python train.py --num_hidden_layers=9 --hidden_size=256 --n_experts=16 --experts_per_token=1 --d_expert=320 --d_shared_expert=0 --hidden_act="geglu" --moe_layers=[1, 2, 3, 4, 5, 6, 7, 8] --router_score="sigmoid" --normalize_top_k=false --routed_scale=2.0 --balance_loss=0.00124 --balance_bias=true --router_noise=0.05 --scale_expert_input=true --init_std_router=0.00643 --lr_router=0.00109 --vocab_size=32768 --norm="rmsnorm" --norm_eps=1e-06 --tie_word_embeddings=false --optimizer="adamw" --learning_rate=0.00189 --beta1=0.9 --beta2=0.99 --max_grad_norm=2.0 --batch_tokens=65536 --max_seq_len=1024 --train_tokens=355800000 --max_steps=5430 --dataset="wikipedia_en"
Below are experts of layer 5 (counted from 0) of a mixture-of-experts language model. Rows are named router (the router's row for the expert), gate (a neuron's input weights, with its number), up (a neuron's input weights, with its number) and show model dimensions 0-255. Each number is 500 + 25 x the weight over its row's rms, rounded and kept within 0 to 999. Numbers have three digits each.
Before each expert's rows: a language model's description of what the expert responds to; "mostly gets" lists some tokens that are sent to it at least half of the time. This comes from a sample of Wikipedia text that the model never trained on.

# expert 2
It responds to: Names and abbreviation pieces. Capital letters and fragments inside abbreviations and proper names, especially U.S., St, Jr, Inc, plus military words like Army, Navy, Empire.
mostly gets: "Jr", "St", "Roman ", "military ", "Inc", "Navy"
router:484521557512519455510514479498479549508510522491480518474480482512531543524555498510483527522521464500485479509494499484476497506510473441560534510551491526481506552511483512506483504487478534524520479544481478515481530484510479487530499448474552508493476493505483517539513485521479443477504546500488491508506527471478565541490489512474476483523486411504504524471503509491507508502514521482515511490529507531527499535523454484533522534489490516501476520516454499489494514509483505515517507514507492495514541547456492491497485495499538499510489476519517492488507522457509438521459531499498479461494541474501453535495481495504540481519488516515453535518527516514478501493536465491487492526510510503484498525504536494534520547477566519486498551489505489541491502478519478
gate10:503547505486497511499501524469472499515496464508499510524488491522466471492532472482501498481504501486488516501484543505519498489529478478528537467521498514519466536442525514483477529511485500510506472499480489523477509496493472555498477521498494485487492509530531460541516550502512490524520523491542494507540439467514483510496506538478503449463515433528528468529478492509488475532529528506521565502526469473503472491483473496532521495476464497527496525499500502491476544502555524534533505457526492563512473488531545513468437475454469474476475528487494467483513469529519475477483501495537518480471466531490504481444503520503484527506523485471504506522528491492478514491514519510495494485508463532501532540561517526498512528503526474484493493458472527472545530521517493
up10:505479488507512479493508480511495511473468511483477487498499506483535498525499499502477504458470478529547511461487448482492521520497512539490472487481458545465467490505511510475482472545538509495553514511483554466487455498511564477509528523526476522555541549495476536475529449509508474458500522505544471500469516534504502478481495480526523522489509555507500495501462524521504474510450484496467471504525523509519543531492522521514453469537518495502478481498497482526500451498506513533522483517436530461537511514479466487537505500509512518505503519505494520508492509464508482516520540517511482543479543521506515512510507521467507466497501486480504498506461546449516505534466496498529497480486524480470454441495497503508468476527458532549498500494479480486519513458474512

# expert 3
It responds to: Table cells, function words. Pipe separators after scores or numbers in sports and results tables, plus prepositions and verbs before results, like had, scored, suffered.
mostly gets: "had ", "', ", "-; ", "scored ", "suffered ", "(#"
router:530499492516547433540518477488517568515492550474478468480467486499474465537508473515438517472481505474496484492463502519509520511505493479509490500537470545513503522505514514472481513509535531509509500530506502529498523467488475500506497429531515489511481536473488504531492479507536476472493504494494472526483531521478496503527531519486480492452485451539475455495483513501532472510498510496493459476552508533498508545487499491523486498504531481492507508474489514516471487523514530548488483461472501485484526520463488491539497477519515484546479531519522540473467492473490485505475515531547480501453466484499512518516524536528488513513501500506523503533485502434466541473549467509481524470476511487517486452559524509499514507516525532512500504456541475545513510470514504
gate1:514533422522505489507524506475527499486477523503487483496514523501508504471507487506521475522487510498543497507495508522523487537506487511524476477479478500477535521450495515491497512526500481497503428509468503551476427516491548488465478460549492505503486521506449495510531494509529503508486518476458487528491484475509453543519515508520525533503480496499478489448556506512511451535486530479493466484532511495484495525539519476507490491504508516488497510465527500522495532484492548494510511462496503520515525467489503498467494476461491459515477508507494512477463514532508503455479549492533506504519487441462474510539499506524479526532476528523495548515468480427469484502499504507492487529536545533512491511518497487513553512505476497518528545438529477534532530473526494
up1:523467490558486526471487486490521525500525501459467477507520510485518537524502481498524493488493523515520491533523476498529500568490549509486482503507471451481474519481489469531508510528479536526534492508510483519494496490495523470510492467477545509488478497474480546446528485484465545509527528539522487520496472483517476486501502501545530521558534502529508494440518542509495497521447516515487512510454545504496492473489471470491498488460523488495456534480510528533489508455522518516508557475439462512495469497529499513507470480487475500527508521530456504515517463500530482506487493519499516465543505483512522502517487518494527452512502494522502495497509478521501519535512522537529517531484512462469471523456495501560501508520492516500508492508495450526562473552531493

# expert 0
It responds to: Sports competition terms. Sports and tournament vocabulary and heading markers, such as "= 2012 BMW Open", team, player, champion, Olympic, singles, Cup.
mostly gets: "= ", "Olympic ", "professional ", "teams ", "champion ", "winner "
router:520548476480496485543506481572488492496516491483491507514520481465486498542521480499480534481501526513493482516506479495521517525539490492454529479522465517516506519470522493471480537522477552495496463509526525477501474505499477517545487492517526505504517527485482484491494469465528520470512515471530449541495515551492494520509541500488481475501507427498469488495492473512546501485494473516517495466527531510459469504535467546525529500467499512505475480484463459485500521488461485525486494483482497468468538547520511482480555474493495468474504551518491535482476463460483496490455504540560476515470542467458497493522499484509454502535507503534480524494504487469501535513503490480455482518477476540507544482494513520494504499520518453509511478492533479514460499456475531
gate2:509528512504496515479492498499473489463445510500497499498505506501483506463536533487486469502525482488529497513542496531526515513524456469527508491502510500474473476495484514512445508504499502527502485509484516496523506466435510497441490522476517417502498457513571528534538509500437491463521500514511540502492493514515530508515476524533507494524517494500491557494493502497521502510552500520493520531467501517507461493483548508485480459440529474525482522538508486466503480485503472537500462487481515518500518528520512529519519483520489488481515516503501561490521457535466497540493465486497521495490479519441424518473507447515508510493469504520480517481495503506505513496513534450508497514480463505530495471516512491539505487533472470515495559475446479536477472513502496
up2:524502516483496479491478487489530492518517472549499496512524507521506536495479468475498547569543470476513484485507407484445542504518529450500536520495455503511501506490544500470479516512431514451448524514502505485508488500497507464486509474539514522505490499513549449501525487497520496481539493548509516495460509501494485522480510499507505531543511482510461543496471543508495509496515513515479516532499531534510469488509542464551492526497526483476466474517482518532486445524500514488504544482534491472506532483522513483497471512482499517502515528535476460461524550477522475497500490470454510504510573488557503513489517488509491475495473493484508488511473509478484525495507467537539475471506475505509517483494524471515532507486493518478470528529510476483484522513504501